config.toml
num_hidden_layers = 8
hidden_size = 128
n_experts = 128
experts_per_token = 2
d_expert = 144
d_shared_expert = 0
hidden_act = "swiglu"
moe_layers = [0, 2, 4, 6]
router_score = "softmax"
normalize_top_k = false
routed_scale = 27.9
balance_loss = 0.0108
balance_bias = false
router_z_loss = 0.001
router_bias = true
n_groups = 8
groups_per_token = 2
init_std_router = 0.0235
lr_router = 0.000659
vocab_size = 4096
norm = "rmsnorm"
norm_eps = 1e-05
tie_word_embeddings = "early"
optimizer = "soap_variant"
learning_rate = 0.00485
beta1 = 0.95
beta2 = 0.99
max_grad_norm = 2.0
batch_tokens = [65536, 131072, 196608]
max_seq_len = 1024
train_tokens = 443400000
max_steps = 3534
dataset = "wikipedia_en"
Below are experts of layer 4 (counted from 0) of a mixture-of-experts language model. Rows are named router (the router's row for the expert) and show model dimensions 0-127. Each number is 500 + 40 x the weight over its row's rms, rounded and kept within 0 to 999. Numbers have three digits each.
After each expert's rows: a language model's description of what the expert responds to. This comes from a sample of Wikipedia text that the model never trained on.

# expert 25
router:457545462521465495574520487415498501523417435454449560517491543429450443502547521516559510551488532486576516510537461537515494498478449497591472492410511480557477489465527489542506521493485519495439466451494491491524518567533519504492490544416553379468457430548527504520561566491461461537473489514467550534529493478494413521525495548492534507524587438502494538489537523524485508478503
Description: Stems before -ic/-ist/-ity. Word pieces preceding derivational suffixes like -ist, -ity, -ism: art, commun, social, author, and m in pygmaeus, supremacy, militant.

# expert 11
router:496502477534486467476583505452542560500481469466509529488441568504486471546510477534530503556508581535546517544537422583521502530486462460562440483495493458523531513510433520540511457509535501498431451472478527526502496516508553519515540475472528442504492454466462535527509519532464470545452477525401547531558509534442528550605430551449437507475553470507580583454534511448488524472448
Description: W initials, sports tables. Word-initial W or w, as in Winter, Watch, Taekwondo, plus W/D/L/GF headers and semicolon-separated results in football standings tables.

# expert 33
router:484531448550476465548540438477541546442466461462511538503483555487467467510512492529532529542481514487492585510554461499568463502403448477520472449479541505558543437482536521518506513493466534468464457431514456517503498529540532495419539574493544460496427430461509549580518560535491441536439483533461536549533511541441504557547438557453538498500534483505502528434562562472464527466487
Description: Numbers and quantifiers. Number words and quantifiers before a noun or of, such as two, one, most, several, many, each, same.

# expert 13
router:449506489511476535519517514430573546455461444486496559466529456437498465552533444502509485552546567493545556482550449562530506530467449476502490462496457459522484452539546548564569462496524542508429441468528492571531472551567509493525464549480507425462403490454546571556494539530524436571510473570494559526521497486514528507537493458462506524460547473497520557464533517552499552496477
Description: Latinate word openings. Opening pieces of Latinate words before a suffix piece: res, rel, rec, cons, ass, ab, as in resistant, religion, affairs, abortion.

# expert 5
router:474528447522510476550541478457549547523485491453541529472455566471453451526501444550518553511492562496556524539506441578528486515458481493534496464439545432545527412543544499549514405473520538489461447447491427570529480552497549500507536497460510443481520460472503569528490530477465450566462468524462568511516460530438485544544470523492523494475550450551509523424555539508476574475478
Description: T and D initials. Word-initial capital or lowercase letters T, D, B, E, t, d starting names, titles and words, such as Today, Testament, Draws; also digits inside years.

# expert 6
router:416514477509481555484536506471540500461480474503444516491485492460441514550509480523553513526570604541586508479596454530528499562431471510556481463557470451526545485516512563505574455524580499502504450440529456540513471498519510508493470515499495421419433437502526559504548523502505516528477451561418507525541483513465485513530484564479501516526582486512538557465519535548508568486464
Description: Pro- and ab- pieces. Word starts like pro, effect, intro, and the pieces right after ab or pro, as in ab-s-olute, pro-f-it, Op.

# expert 59
router:461491435540471500520503448469557544460470459498488537504466576457462452532510428537502569515549520475542547558539481524512526563477462421508469459459517493533530449477497524538546431526483499465491440463510472544488538511524540509476568519537537461484478507468495510531538510484441479545457455557465580520530411569466517558527432507452562543426536437549531529514503535481422572456504
Description: Countries and nationalities. Country, city and given-name starts in lists and tables, such as France, Germany, Dan in Danish, Fran, Turkey, Oslo, Mexico.

# expert 56
router:473495503492458466558549456482572527433468471494540564494479540522453444563518450515519530522547618457527536457538481537492430533491461472500464453432469482557483483517507484528604485501532565456427431429514444517478512508530524478490505516448504452446453481454520530548481541523496457546509469575474568498538465464429482538494499561433561535505557473517502534437509484475469510509502
Description: Con and dec starts. Word starts conc, Con, dec, Ter, administ, indust, and mid-word c or ar, as in concert, concerns, Least Concern.

# expert 2
router:513546505526430497583553500420571536492447454430472546473496505493451473554496501527506514571565564527559551509506481534507493521469446454506489451460480471595501532535539530550555444515509587495461421457476436509515464554527509460505484576431551434465458476486559558534524571544477451503479457506474526517523495476478484540525466533459521499465527491523507537494501527496459545498412
Description: Letter c pieces. Lowercase c inside words and capital C, M, Mac, Mc starting names, such as New-c-ombe, Phalacro-c-oracidae, Mac, McC.

# expert 52
router:525513493513457458518559516474522538482522420509526573525473518460442474533504452496539518497493496485554532521532455530509524547402455501521490455488511452529517491495500505564530495464535504490481455409506537473529546505477484582415604568484510457455549482476515523505513563499521516529454425515423529555565440534462527521523489531444522491513596476537527523486524599482510581439455
Description: Consonant-heavy name syllables. Word-internal pieces of names and words, often y, ar, ir, ur or umlaut letters after a capital, as in Hyde, Holy, Armenian, Harrison.

# expert 42
router:471567434578477499519558456429509511532493426464486547500510539495475483567541478513545503549487542488546534546527494542581491543438491461551510424461470452545540503557503478548559473481556522496441419469525436531527529517538520516464506538492607496515537467541471539527527491508490475564438457572489574593498474533506490568558440448487545450496538506510527522506535493498483493506493
Description: Inner ch, el, od pieces. Inner syllables like ch, od, el inside words and names, e.g. Melchizedek, melodrama, merchant, Studio, Tighnabruaich.

# expert 0
router:407502496501448530499565451469558536510478494404507537490475534497491403529508426527478538544520545499520510538539445553553491491445480471528492498510540479502518493507533515552494422467486498442474478501495499519518560575568517485511514552432544489477470451450540533566558586471517430537469412526520562511555501562485494524569443529486538463419534461537525512471513534516451509452474
Description: Initial consonant clusters. Word-initial pieces like bl, sl, fl, H, Sw, L starting words, e.g. blank, Black, Swissvale, Daily; often in tables.

# expert 48
router:477539496514476515522566450462522552461500417471492538456468510472455447532557458502561536600497532498510541506573447517512444558448509500503469454447497473490545469515512542582548462506547512481479459473468475558496448507494537470463581552512544522462471467413498499537563528532492422538508462542470514527622457520488483561518440537484494497486520467532546532442560525492473569481493
Description: Hyphens in compounds, list dashes. Hyphens joining compound words (student-edited, not-for-profit) and dashes starting list lines after line breaks, e.g. taxonomy lists.

# expert 39
router:459571480520436490513560500473557497483519504482519539522507533459491498563614475569527522521520524437511540544528452519532535591483464492529446483465539477550539480491505517523579477512525527465494480485477467542459555540557522488478559568450572418430472482488505511590528514499440511539454444530510505539490489482434515546525445533434519497474567433521473553457487513489456531421467
Description: Word-initial fragments. First pieces of words split by the tokenizer, like rece(ptor), ser(otonin), car, o(pt), and leading bytes of Cyrillic or Japanese text.

# expert 32
router:423573470607489494509477504477490496499488430499519539510466512492462414548514433570536470561521555488540539526476405516521447554479529528549519496501510473539542470486501542528527487483481574492474427501476459498507492590562563549476544523453484484468477429486516516555529503465502488560438423554509529522499476542477457499528424537446567472491521453527534528472569504489458529465443
Description: Word-initial st, l. First pieces of lowercase words like st, l, ro, em, im, and capital St, L, Z, as in stories, stored, robbery, Strigidae.

# expert 30
router:435497497499518552501507501389500484526410441467445538485444504413426440557496515557577529515512540528543557465457488548509453554493454513513473474489490435531508482522525566584568549521530524463486458464476515474493505530476541525466525502476540441451475435420514533490546500488478516538477449531469561522548464517478448518501458505457513535474561464485494528447575504514442540441457
Description: Vowel-m/c inner pieces. Inner pieces like ac, em, im, oc after a first consonant, as in Glacier, Cemetery, Sacred, animation, neoclassical.

# expert 3
router:477519442566483477500539434443508556431500480442471527508463520499418427522506450581522552563566515519540523511534479568522464532469475486552492445447505453524526444511483530536542445509501531483475468446533489522519486549555544503483515554523555468468479469448497514526525539482462462557453450538469547522536464519474487578586449544465550516452591461511490526446540536476484520441434
Description: Coordinating conjunctions. Joining words between two items in lists and paired names, mostly and, also or, &, commas, than, et: Romeo and Juliet.

# expert 49
router:486490464529452485544541420450536564469509493470502547489459560447468447542540468537529506533515547489540519489567434536510512548437483461530480480469534461549517488475519516536498446504444521461479436450512466525502468548518525570473517535487558465454485461471533538527524542499484454525442446554439559529544456533438462581574478559468556519449542417558556523466557531491428509471493
Description: Match scores and tables. Score digits after hyphens in football results (Liverpool 1-3 Arsenal), pipes in results tables, and dashes in nested lists.

# expert 29
router:488544466551484530574534506395498537468485452420508546460450524495433498578532507504532475499533535512569518470507468512541487543477476481541499450472525493565501474568503515587508475520523525466442460464539493463464478540530539499477504522452584466423477441486500554550505553528519518511482487563527555489499473537463489582579469564476550494460479467538535544471546528500406539461436
Description: Lowercase c starts. Word-initial lowercase c in common nouns like cabinet, cage, cask, cricket, couples, cell, cannot; sometimes capital C or digits in tables.

# expert 31
router:444527525541492502549515439464528486514427472417503547557466556421442523538531488573546507483469505520575554520487502484512504597420438459548479447415524493508487476489528532557555477435517523462476438434569506544456486564537548491488497555536496465464514483486531545541568576494503492545467448488478531502479454534485466525538473543449536520493503469586494531499491500518453550484513
Description: Academic word stems. Stems of scholarly words before -ical/-ics/-ology: stat(ist)ical, histor, med, techn, econom, Olymp, Pol, ograph in bibliography.

# expert 63
router:471518480545472510551561451409553539466502474473499543487473569462444446543521477529512516564545542493528557492547437551560494525445461457558477465467493464569503500491489514521527497488486527490494464472517495526490479541547543543476563555497535457397467477485528511567519547512482465557467440572460539555528432547466444591545441531492547483456553458530508530439549519499468530461492
Description: Closing brackets and quotes. Closing parentheses, quotation marks, brackets and percent signs ending a name or note, often in tables, like (Big Sky) and "Bear".

# expert 35
router:482573466588474483560571463450526537458510483440530529488433551405464477544527450523570516568495526495546566492511439558507513532464462462543529414478502482517492439521475538506508470519464499466492453479532492537521529509523531531465524540454501426445482502492532571516542548498461489546475451522469543536497471557501507557584458580497521494470526431529493534443547503480475534425447
Description: Auxiliary verbs. Forms of be and have after a subject, such as was, is, were, has, been, especially passive "was renamed", "was composed".

# expert 1
router:441512497491511524549496476448520592466434463434497574515499526437505387584534487569536477524580543495556491476518423516566498500483466445567477458473479445518522469462479511549534484514484489453454477431503495545496496558546541492490557520494520495455529428491507535527566566526463505507480433492464537492515502585460467493552478508496547510444520456491537546493494534507467581515443
Description: Initial R and sports. Word-initial R/r pieces beginning names and words (Roughriders, rugby, river, Rossetti), plus sport words like football, national, basketball, League.

# expert 44
router:428533535570458545517550457456539542491448452495462507482481516467495450550540501568545492523468511492537522493501476513509454541487480462530503485513510513570517476525487516547526480448468543481523434425492456518498517555540558521465559475503597405495435467530498461600549509464496459568472479559485524593559441585479528558516487527479538542483556440566499534513539518485468537496520
Description: Latinate word stems. Opening stems of longer words like mon, dem, prov, comm, term, rev, tra, and mid-word um, as in monitors, summoned, terminal.

# expert 16
router:477512445497433480538587471473509555442503439444469516489475558473443459528546507550569491536491530483522534516552388510519494561450479456561460462476553474523523483490523527532552490483473576460494480439533462576493499509512570527453526552493521451473447492484512561536530514536470436512465495549467508528582488579480491516528406561494554488466521455490516500421516526506458538499451
Description: Articles and determiners. The articles the and a, plus this and another, opening a noun phrase after prepositions, verbs or sentence starts, as in "of the", "played a role".

# expert 62
router:494547493524484423514546510443520533457494474479481548483468529466471450515527482544519534573545521497529504468545477555547524552455437444533459486476538475520565471475475504532472479523492518466456457490489458524502509523495528486477537545507527449453523464441501515538576542506431468544469480525479558555526467537402501560582398548451485538427528409511485601485525517454460535454443
Description: Punctuation in number tables. Decimal points, en dashes, minus and plus signs, commas, and spaces between digits in score and statistics tables, like 6–1, 48.2, −17.

# expert 36
router:492551516571412506536561407502529536502460467410532499485481545496410481513552494532514495513542510470514540532505443516496457518424455475510524469456524448573535505489489521561513488491520518439511482466504490495516481501537509507469552561446490474482465452507551495515508502543515482554446464525444566517550432611456475613554471490468485540483536461561539557479537546464475561465487
Description: Non-initial number digits. Second and later digits inside numbers, strongest in geographic coordinates (37°33′), also decimals in tables and dates.

# expert 47
router:482570471543460490495520464453583512453444485419478514498473575429445500541546472532506569553512571492557553536540403558552519528483475501558477436468586482528550460508475484515553483475464509500478471476562483541496551508525481507483530489493566488448522495471534562515504532542502472505475437495467533510562437570493455587529441495507516475498500477562520574451525518487447521463466
Description: Paragraph and section breaks. Sentence-final periods, table-row ends and semicolons followed by blank lines, plus == heading markers that start new sections.

# expert 26
router:524538434580479521552580528477557525508456446411505524538462541442432443545566497543551492522548556481532514535522432523564490562488482468496496452454484506554532478498499561515541515494522533465397444440566537533479521532502533507488505475468551478484490482444524523523569528520483504568416478495493553527556507494453502533535472554473526526505549461538467545513577514508462511445459
Description: Table cell separators. Pipe characters that open or divide table rows, especially at line starts, plus semicolons, dashes, colons, bullets in lists.

# expert 54
router:471560472524475495534545416467566559481497482508504527502494562454404483513547465521544477478538530517517519519514456513543509520469495477508488463479537414514526475488476582533556420467516536499459501429495462522513487517504508499453524520489500408448500492503523542542514594515481498595460465512451517558545412510438466543514501498430496536506546476546525580430527580510450537428528
Description: Leading year digits. First digit of years and multi-digit numbers, usually 1 or 2, after spaces, dashes or parentheses, e.g. 2001, 1977, 2010.

# expert 12
router:486520515555471532511570460403562519479443417476503529511449514452439469570526468562512546521530516493552528548560487530500505567491470483610502460453517425524531458456504494576512472536489537493504435449521445519507497584534490504450507506492534487456497487513443513484559500494472482510509416530505550578561427509492504537484471538495563500468568458526514528492580537485484551456496
Description: Non-English name syllables. Inner syllables of Slavic, Georgian and South Asian names, e.g. Saakashvili, Mukherjee, Raj, Bh, Kosovo, with j, kh, ov.

# expert 55
router:478497445536407521542522485427574585475478446495529511498411546452492501559503491515491564507525494514543574482564475540545545518452449443563472445463490451509550480489503574557523494542527482497480429451514501499486486508536511474498573542496518476492440513474460538476508537503469448503487421532462521557540453508427478565523425486437580522495572503543515512492506550511468514440487
Description: Germanic and foreign name endings. Endings inside German, Central/Eastern European and Latin names: us in Leverkusen, Amadeus; is, ius, ić, sen, ö in Schönbrunn.

# expert 43
router:408514496558442545531523481483555538508521456433508522487415557482386490513476490544476556571478509476518520522586407561499517500434440458514509446416478494512552489472515534508499496525519565504444516482497509546510510532523524559470497527487527444474452409453509532526547498545512463509473487505508521532530493510477491519519419513498488525512555471519561571470512476484403537414482
Description: Infobox list markers. Line-start dashes, newlines and bullets in infobox-style lists: area, elevation, population, scientific classification (Family, Subfamily), album and military details.

# expert 22
router:486553475515484541533523485424560515445490497492448524524464528456478445556556493476533570567499558506612599533507444527503478555491457462504477448495509525502503466528500513542503506504469570492481461446521475533485503539549597539477530592497534504434506511498507557542577541504478501508445494566453522529526471506434471523570458566462499490484517488535496533438586547497437501460473
Description: Clause boundaries and subjects. Sentence-ending periods and the pronouns or relative words that open the next clause, such as He, they, there, who, which.

# expert 45
router:490586446553409460515505417490519520451463446478432559507480520471482464544508446571542510531536520539531525496517466555514509531524496476542536445408556479490547453520521564569492517484480479485458446481508489588506491528513505491479529508438498481437474481460535564497500519481453475528405395548452560513548429539492504501539500492476495521482555464563529520533525533487524551466442
Description: Name-initial word pieces. Early pieces of proper names and place names after a capital letter, such as S-ag-a, G-ag-non, Man(ifesto), Somerv-ille, Scar-bor-ough.

# expert 37
router:457527452559479538540581431462541598462487474460502514495432565451442458539553486527504528546506501485534494506514443541539435551476488515524472471482509506494524517475514531533537482468509553434459505430543505558472532538524551480508536537467516421460447488503514515506557479494468403563461455516473545534515486554474515578579484576525518446496517485535517577483544513494497514395495
Description: Table cell separators. Pipe separators in Markdown tables, especially election results (Party | Candidate | Votes), track listings and squad lists.

# expert 15
router:502533481523465507535530478453536491500461490499528548471494521490466474535557426555543547536539550481575537519549466573552445536467443475540486481474516412526487468493527527537511447522495502472496498465485461534457505556547568495437538551464521455465492511524509500523548528514484439563488424574466556526510506551448495510567473579453543540437557442534577542440547540462466536455449
Description: Non-Latin script bytes. Raw byte pieces of Thai, Greek, Arabic, Chinese and Devanagari characters inside English articles, plus some digits within long numbers.